Experts of a small language model.
Size: width 160, vocabulary 4082.
Experts: 64 experts in each of 14 layers, a shared expert of 64 neurons.
Below are experts of layer 11 (counted from 0) of a mixture-of-experts language model. Rows are named router (the router's row for the expert), gate (a neuron's input weights, with its number), up (a neuron's input weights, with its number) and show model dimensions 0-159. Each number is 128 + 24 x the weight over its row's rms, rounded and kept within 0 to 255. Numbers have three digits each.
After each expert's rows: a language model's description of what the expert responds to. This comes from a sample of Wikipedia text that the model never trained on.

# expert 16
router:122079133126120069139126134145115159127120109115120158090162157124140126096097109131128184117124144126097130141154164166161118157119124147104116080117116134146141112125119149101115130136139121168162132139140109160132098103106177095137151097143168132139146139136128152091118129132127113150160122103119085155125139164168162173137119137114129149106119091155095124147154113175147135180069112163152193135118142118117142111128094105136110147140127106094127101131134149135092176095129158
gate0:129082143105127128159162104128148126149142119105135117138180166135143101109122142152161156126091094142168162133107106110099109121168096171136124148116081132129140142142087154133133114118135072166130129188107105095101104136086109146113156091125167126130128147178171104146169147137127157100108097126120116113100178131110141135126115141123116162128133125123134150151158139125108146107119120125084138166054139144106147118138168105121123151166142107106124116129167164115138127144109138
up0:135126095105110082140097127111144083119145100126155137106104114077113135102083108136111099141112123151120136109139141149114110140121098116123155134123123137127103112170094143149133155123129112153104130132110089144108105107158114179102197102105137174117112125148119090110161138160164181107175105101142119174120142162132117134163119103140103109118118134123145130105136083123100139146145075123134098164175142147099087166158135108110153152130079122116100132153108118119120127123147173
Spaces before years. Spaces, prepositions, articles, parentheses and month names coming right before a year number, as in 1969, (2019), November 1993.

# expert 48
router:117115100134103107146178094171106185147153137122116170140134109096136105117114106136136178129114129117119138145130154163123140114138076164058145145129063143106117127121099153082151124103123125120103163131100115151082111150106163113127134097139166126127142146124135147089149133100144101123181147095132123151158142128150115145110137128115120141112123099164131118153125095150135163114109121147124154169116121172120121115132091127097091149121080129106120158077128126106123131098085157
gate2:081131158149104107086148144151114133132114152138160135147120126127159133120109110180098139122158133125120169134111103130099166103097076142089165095146089136124098098135134115150136144101133160110133157081129120121109107169120146142128146110125141095124118131090098181132116124135147103111135130118088137122122131143131129181126221130165100166133136090157138115145108123129169144108158144138097136100082130151087128174120117129140091150140093160139142134136128127132156124124110086
up2:140119097130133137125123120139190146158125097127106074116152087129076129131140126121105102101100117151085118151159165139180083123119126153157164147121171168137148156109132157112129098086133120148136092114099093099122143153125125112145093118110159118123168135144081089153143120173121074125112166113099126103149146132146126123137095102155137127142105157123179126104139142113099090081109123130132133101099138118155148093158115159104131152166118142156150125122123121138095125118108106
Given names and name endings. Common first names like Robert, Charles, Henry, and final pieces of names and words, such as Sim-on, Gord-on, W-ong, D-uke.

# expert 42
router:135100097116096116163154104138105162134108107066126150120126164119102116104127102126155144112123158118108143131129143133128100119101136127081146130134085116137120141139057153104113114147145110149158137121102131158122097119109146141160171099140147123141168124115131163129132153130128108105137136104089107134150141168129172152128130145099095169137091116125120114156129081132136103197117146144127130096079102158114135131113082106110071147125091119130146175084109115113099135095097145
gate0:184133123139068117135156087174135157085110098156127159116104109113092148123155106147128174107165147171118170085101056122168102129120137164145141123120126179143115106115135116149135117158143077093164129140109160141125110113133131131139135115134141100095146140135108150119163147133151111109132117094124147096106132132166150132121144153139104154136162149128129141151124138096083129146113146133122163109152174091093140097143132128119108117170091136147154127127156109168103127131125138
up0:106135116138140107098168148118146126150151105138125117156148091166153145181110138124136120147124109096096100169150133131103136111127107125164101143096155076125113182169136127138154168136120134138080143161101125101125136183125104123129141185134137138163128135129167134153124105098105133160128130142141146159138126120093168128167136072138155106130104096108111102151126091176139124105140146163112109117094138126135135141163104099119120129098101081089107094113099149094142172120134119
Year and number digits. Leading digits of numbers, mostly the 1 of years in birth/death dates and ranges, plus small table row numbers, e.g. 1-954, (died 1-992).

# expert 1
router:110123094144113098149161100137107172130132119112104147156173137119086123138136096126105161111144154132138141145118137122134114146099123141099122132150125144156148134147120138110125114115171125153145147128106110147102108111092130115142136097113115150110131099076174185125138171148136123156128125107147096110126194141158147108100099149113071139111130104129112138137103118145149125138127142133154113080070126164135137117158070093121079141110119086140121166155065147082105162112120124
gate0:139152116144143125122171077156152165143119147128151101143149160096126161078127150126137106102095139139121144104145168127134148090126174158113148139121106114089134158156121158115155148173114158154103135092123145154127081103147070179101130136132124099137117114116119098075102134122116158125161125102098111137107136172116138119140104140127111144142119144148149078091145102082149129138135120091107120126107160174102121158154147143122116089123128130130172099131104143112143127133144070
up0:145117114113096111102106111128112126120109085174166140098147098129100082102101114103108118097118127125141116131094109104121119106126070148113121124099122126112125157113076119129116124114189136117149151157139137131100099098075111089148054154084166150138098091131117151126149108182111139140126106148140130107128113144133123107126111120114164123139142129160159127120141144104111122141084128159126137107179129088116119082081107171157120148152124126106126141162099116110116097153137156
Numbers in table cells. Numeric tokens inside pipe-delimited tables such as sports standings, election results and rankings, like 12, 3, 0 in "0.81%".

# expert 9
router:097100112141113108137146104136105148163153105130122213134133158126119110123145073125147176085145145110119140150143158126138102133109144145084115105131078151129156075122096133085144124104189135114149160135120107154122125101093149130119157113112130136156154116086095120108126130098134122112168139115160133131126149167152110146101109141119105101110130157137115149155134097155165088124095114133125155105109148144127112151170129103118078144107104088112139185117117118125114135111087136
gate2:148064104126110127127156102165145152099118151138103101099120140175129084131136111143149152161102132149118071136095089109150112080142133125128153108097167135159115115105167147144139171104137138119139140120119121119149130117095107101154153094122131104166115050138152118112108161117113098166149104140160148117120099119098140170140144139110123098108112121149102080149140144139089122127095145104165155089140162097110156118105131110115129133139116119156121117125105163153162095152148126
up2:152126100118153120098079107139093178129139152142208109181118113120150134127144198118119087115103140143125141127209177114115082148113149079133117139149136073165120138134113141146130116139081124153146153107135125118104096141151120138122132120120101129147120131159119130149110131170130118159106114107145107128108147128126149073137139138139123158083110118125094142135104115083118124115142169150138106103104148127124138089138149142107089119112100109153133116120161104112148129110115114
Place/surname endings. Final pieces of English place names and surnames, such as -ford, -ton, -ville, -son, -land, often before a comma or table bar.

# expert 19
router:141091141119094089174130122099111110120089152121119131097114130121146138079142149160137147127129179093090110176123154140129127155114136162100105135174167157129136115123110191085122105107158067153128158119129104116116130143117106149113134100110130145166157142106147138125147138110136128158184144096114127119100167114118146155153131153091097166109088145176122179146081107161129125128132145147155166127110115127132159101115101116130087130129100104114115138119127107123133148107105127
gate0:135112152135120144160152096119101156181122128120137133145105166080142162143115119110137145143140104122100136144109126122143148135148081133132101114091144145169125141137147117119177115087143105150146101111140089109140081115099114159133100170107128129120129104212113106142119162133111126143105101111119081188148165134113097175153144124127091130131127125126126148099160139148160091134132146123142123130130137102082150118100132085136154100097102100138113123083157104132139159088097148
up0:137127098106153152155150101121147145131124138114144159141085169119128090129116140088118153108125130146181121142101136150095112137140120141125116130106134170135022107140094151119140086145122147130184139161102120104134134122157107112162148153099126138153127105119133137113133124152109165113145127134126170096129068102156141122126118132113136075132080139105131156119141160151161134112133160111115134136140112119158120147108160119102123161097125101128118118077095133144127120205147134
Early pieces of words. Opening or second syllable of a word being split, often after a hyphen or a preposition, such as se-x, se-lect, e-levated, Mar-shall, qual-ifying.

# expert 38
router:122110146101092089135123109145108157149152123130101161125155178123117134105117083166136137127132146076110134136116171123125135149126134131085145139170093176122115101123098162098110114168161106118103142158102115178101108091115168127136140114145159112152132143110125138128113151105143105131141102087118101107093135139127117157134075128103086146098097114141106104130094130147187116150092120146169127106088080132154100161115111115114126149112150109117143178138137126097125132097097149
gate0:102136132191091139154124128152166103131141136108131111146109126149109109156149154103102148143114109146113160107100162167103105120115152155139137145143137134127105134128169167131138179139125152127153120117058136119113165108135066123095115110116113146159160144121157133141101134121139139115119086140147116109100153150137143100135103117137051161110144150133111149112116057095130158131118140131086158135165135146147155132122150124135089121137120079139093150130108096128102112143144074
up0:137142124115126114125148120101089170132135139178181110111170153160106123098116096105126146139166129142102151082114103132122181159108122148147125119115139093117131119123120098126112139130151158161072113141156090143116153095091168125083096128123131119129132145140104148110114127147128152157110139096106087145172137131108110092120080125113093097077170159159077152094102129080135125156117141097120140128118118155107148071142125119139142119147127114146139153131122125111151091098146106
Time and event nouns. Nouns ending prepositional phrases before punctuation: time words (year, season, career, century, final) and the last digits of years like 2001, 2017.

# expert 49
router:098100139139127118113142122149115139148180123146098151135119138145113110093135083114149122111128162134121122188109138145133113144143148131112131143136151153154111101115062171084110148151139112124152177109099097125088135113112126159128148141129121124135135138087135126121120129137179131111158118093100098137091145154170168146118095145110058127095108151172128104110122104140135121154069098172172165116123126141131102136138112112146122147100133095122110174096123129099104148101089127
gate0:124148132118129151097122104096100102135173113095102178164129130120119131080124096121114128142157145123129155132138132087143124162127156132133092154126113153159161096156091127095093108109083147130090156131134092138130116112144129159117112159118145129128139119142139126143104107126094121173094094150158137095162135134131129135124099145151102121172120156139128152128076109110121130144128111155160110140144126182117108084122147142162119116161166102170079119135086122137126175129092200
up0:132130122120165138112116092138127129134129148124130139149160098155103155166121150137127094160110093113107171107190158157126142127139135133120082164130138161087154109113114121127098122119138149170154176122167111112135127113138126153131105185111110150183141109123176118143139139098139107144144136165140155101141140106104158133151096147115159119134169113161127130159124121129106111145132118141121092114127146121092169103119142106143147141115110154127106098165095108184104141157155209
Nouns after "the". Institutional and demographic nouns after the, such as population, city, village, School, Institute, frequent in census sections like "the population was".

# expert 43
router:119093100105120083130113097154117146155130147100114150157101112099112154120065109168126138116143163126121097145101135130108117188118094160080115107152120152115151131111094141117119122103138100153134124138108122138090117153082116108113151127110161141106129166124151125134125117123150115098098128125156125108096161168140112106100114131085091114124077141126137144155147093156157088131081140156110121097113102154091128104120093137108084126084134130106111108079102114142106151118082142
gate0:138132118083092080109137108136111160150153117120134131138094109067133119189152150139158160140152139126107107126080129139148097162138117153103116120126137136123146161129081128149142149129102111129125132114162181111130134134133170098124165134159175119102141129109163159129138169126131158139146135139091140139140152155119128104115120130146124137144123123118174144166141128169098052132117113154112092160127090162121086097154138128130102115130070151139148108104130088127090144136159117
up0:165061163105132114116092137123106111149131137147113161076148152139123156159158123139173117148145115090145110126168121148144124162148164078115117116118149155110121100165174090149130137113136128131143155151123147111143130155146130176141104118152148070088117126133137126108150132155126163113147143177113110141150159068135122132172107112146144119116128153128105156112140146111115140086113100142133119102113146127136124132115130067103092106089102092177120090119150125140133162143130129
er/or pieces in names. Mid-word pieces like er, or, en, especially after a capital in Germanic names and words, such as G-er-ald, V-er-zeichnis, showrunn-er, Nor, Mer.

# expert 7
router:137133103131094096154116131127115131139132107096122162133147149172105150124123106131127156146111156111107131152116157132149107141121152142119077108148097139146141103153090171126075128138127101167122141085102101147140112137107151091140148147116156114125160153103168159145136134096111127128157118112100106118090130142161172155165085151092110110091165169143147139126149112126155100163072160148109164154105110165100166140134101109133134123143114120164149116150052120129116153128102131
gate6:153132136110149125105081116109134115121126090166154155141119128141148132130137124086099108127166137134090158120128141163131172123138155115164109123126065146124142140121132121145130151137136160130166153075092119114142170144150115076088141135129144123144161150103143127181118163150105120133120100161097121108141128160174171088093134115162124171121073099152119137129129105113155091125088134145129146117121106158146126110160120094157177127092111143115124116079140096106088141137132126
up6:121160174117131117150132148147106133155100100134147172136133102112136118146182159088125071109079159151079134154125137107184132149115088092119130135106165145161132105165122165132120154111138141172108132142120099134114179091132158122124156113116099125110139117137154091166148142125123112132136136135093122141145121101146109143149179106165123145149099138111111150130101092102125129157168083107132099144130161128143136089114141099120131141107113130093116169147087174133115134139108100
Word-initial consonant pieces. First consonant or cluster of a lowercase word split into pieces, usually after the, a or to, such as f-ixtures, b-attle, h-ammer, dr-iver.

# expert 6
router:126103115166103119121122112160129142092124128120092148113152179154119120084112115143145129120149180096112142152138142127119091124129098155104094113164133136151118106096121180135139156155122131120138122094125110164137122082111150114153127089147157144149138113130176140105167123118113096119168163115127118147072137133103159113132097132124087122115104126150113104115137087147127124129098110142151141144138091165069109176165093096124103119093127116155114182128087108107099133110081130
gate0:141136142137106159153154118163203166065104159122114122103107160113129129138154146134137147126129143115116094144099136110103090125106090160112112136056088129178144116111117139147151139152122192123147153137098092134135117143102148133136142161144163138136145145138132110105141107110137161124167135114140123165135157124108101119153108112107101156099132136098167148089143100148155149126143143101191142135112118151148113150147117125136118172098142130133166115173096122154136161145125116
up0:101160157114133182079139141138141129144177133132126137164142187119109129142149129165137129126144102103134147152137167108122167144160126151173105127160126103133128101066104136131133136123122135174161149087071120128176159141130084172144093100121161139089152105109134123163125129102148144144110164131147149137131146112091142134107118124141135125072161083113144133130121149152122079115134130140154136122192115134128126150131164136135107143083123102132148149152103154140102134121141122
Latinate word stems. Middle stems of Latinate words before suffixes like -ion, -ive, -ure, such as el-ect-ric, eff-ect-ive, coll-ect-ions, rel-ig-ious.

# expert 50
router:148115125126114117140136118159125168178130086097106124119143157124098112114103134154134157125118158132142113168138173182132132145133157164134128155144119136134125104109088194129123120124166154145147145145118093184125102134094115139141162148105125114153146109091165191122105142122148107147142141087155109133117160151146132150131107174129124108127108103130111115138155085141142128143130141153119133075082117132123138117138112113094076119102120100113125152120092142074089163090128170
gate0:109097166127156137119151129106124101146152139112088120137093143154127126102082134143156104134140123112089155116123124090095098149170115128125126196119104164113126111125145133089108139135111115155117159141128125154140116182080131099113114142109090111123145124124154138107108143146149133079145105126145131106101121132100143138132147107107116120117103133126123152124128046141105084119101126133152140139118161158118135131119132133115081145143091157100121076092217105141130171134113097
up0:156136169111142134138099149101104111092133096124137149141117088121087164114098131135097151126045097111138117102100109135117136140081065139158168164108141130132137110120177151153175123129092102143109103129116113124094140141121108124133160169099101162115166199110129114112127127137116105135133108133101124127118146168105143151154093148122122143145090113123125087166113136113112129131166113102122126089131139109130125132121076125124150141125122182130133088154132143129121117118163161
Numeric digits and units. Digits within measurements, coordinates, chemical formulas and ID codes, plus units like km, ft, mm, million.

# expert 61
router:128104131148100099144182145187111172121132127105113149120122146148116105115083130134106143095123143112111111136153133166130142135118116138113120104133142164144125108109100167102112134120170116153130154147122114161085134104124158080122123087129124124165158121113100198142137116166145110160144126088115080122111154155136173143150104138109109148101136095132137157136114130121159093149078103141143133127123137136131141116162095077119106111097112129134118167132112114095112211095121145
gate0:140116110116119142160117097111114073151151132112123146123148121118129169097156085135108114140109113120120114141114148126121149104117123114152116126177127151086115132086071133162080104177119081158116136126108123138132127162139137142110120150163136124131113120123098143090122108138162092127135105120133082092126144123160132158142098144134116076113138090114118128139127153132139129153113111137126098131098155116152158078110103147150127178117088165093140065129149170126153175100072106
up0:110072146155141089130144123116117099180148156125115120118140162085121119105137111109092106127123104115091125065138108118127102121110109158157136129108135137085152149102136139110086137110103075134095154139102117129152120150168126131142128139163114173106153118132106117150101159104123130145117170084143115120078100131139145090130164124093130136161136126105094123112087114128109127170158081124157132076102110121083175124098131123132136108155115143108169116144139107129111173110119131
Table cell separators. Pipe separators, dashes, semicolons and colons between numbers in tables and infobox lists, as in "3.8) | 0.2", "W 14–8", "Events: ".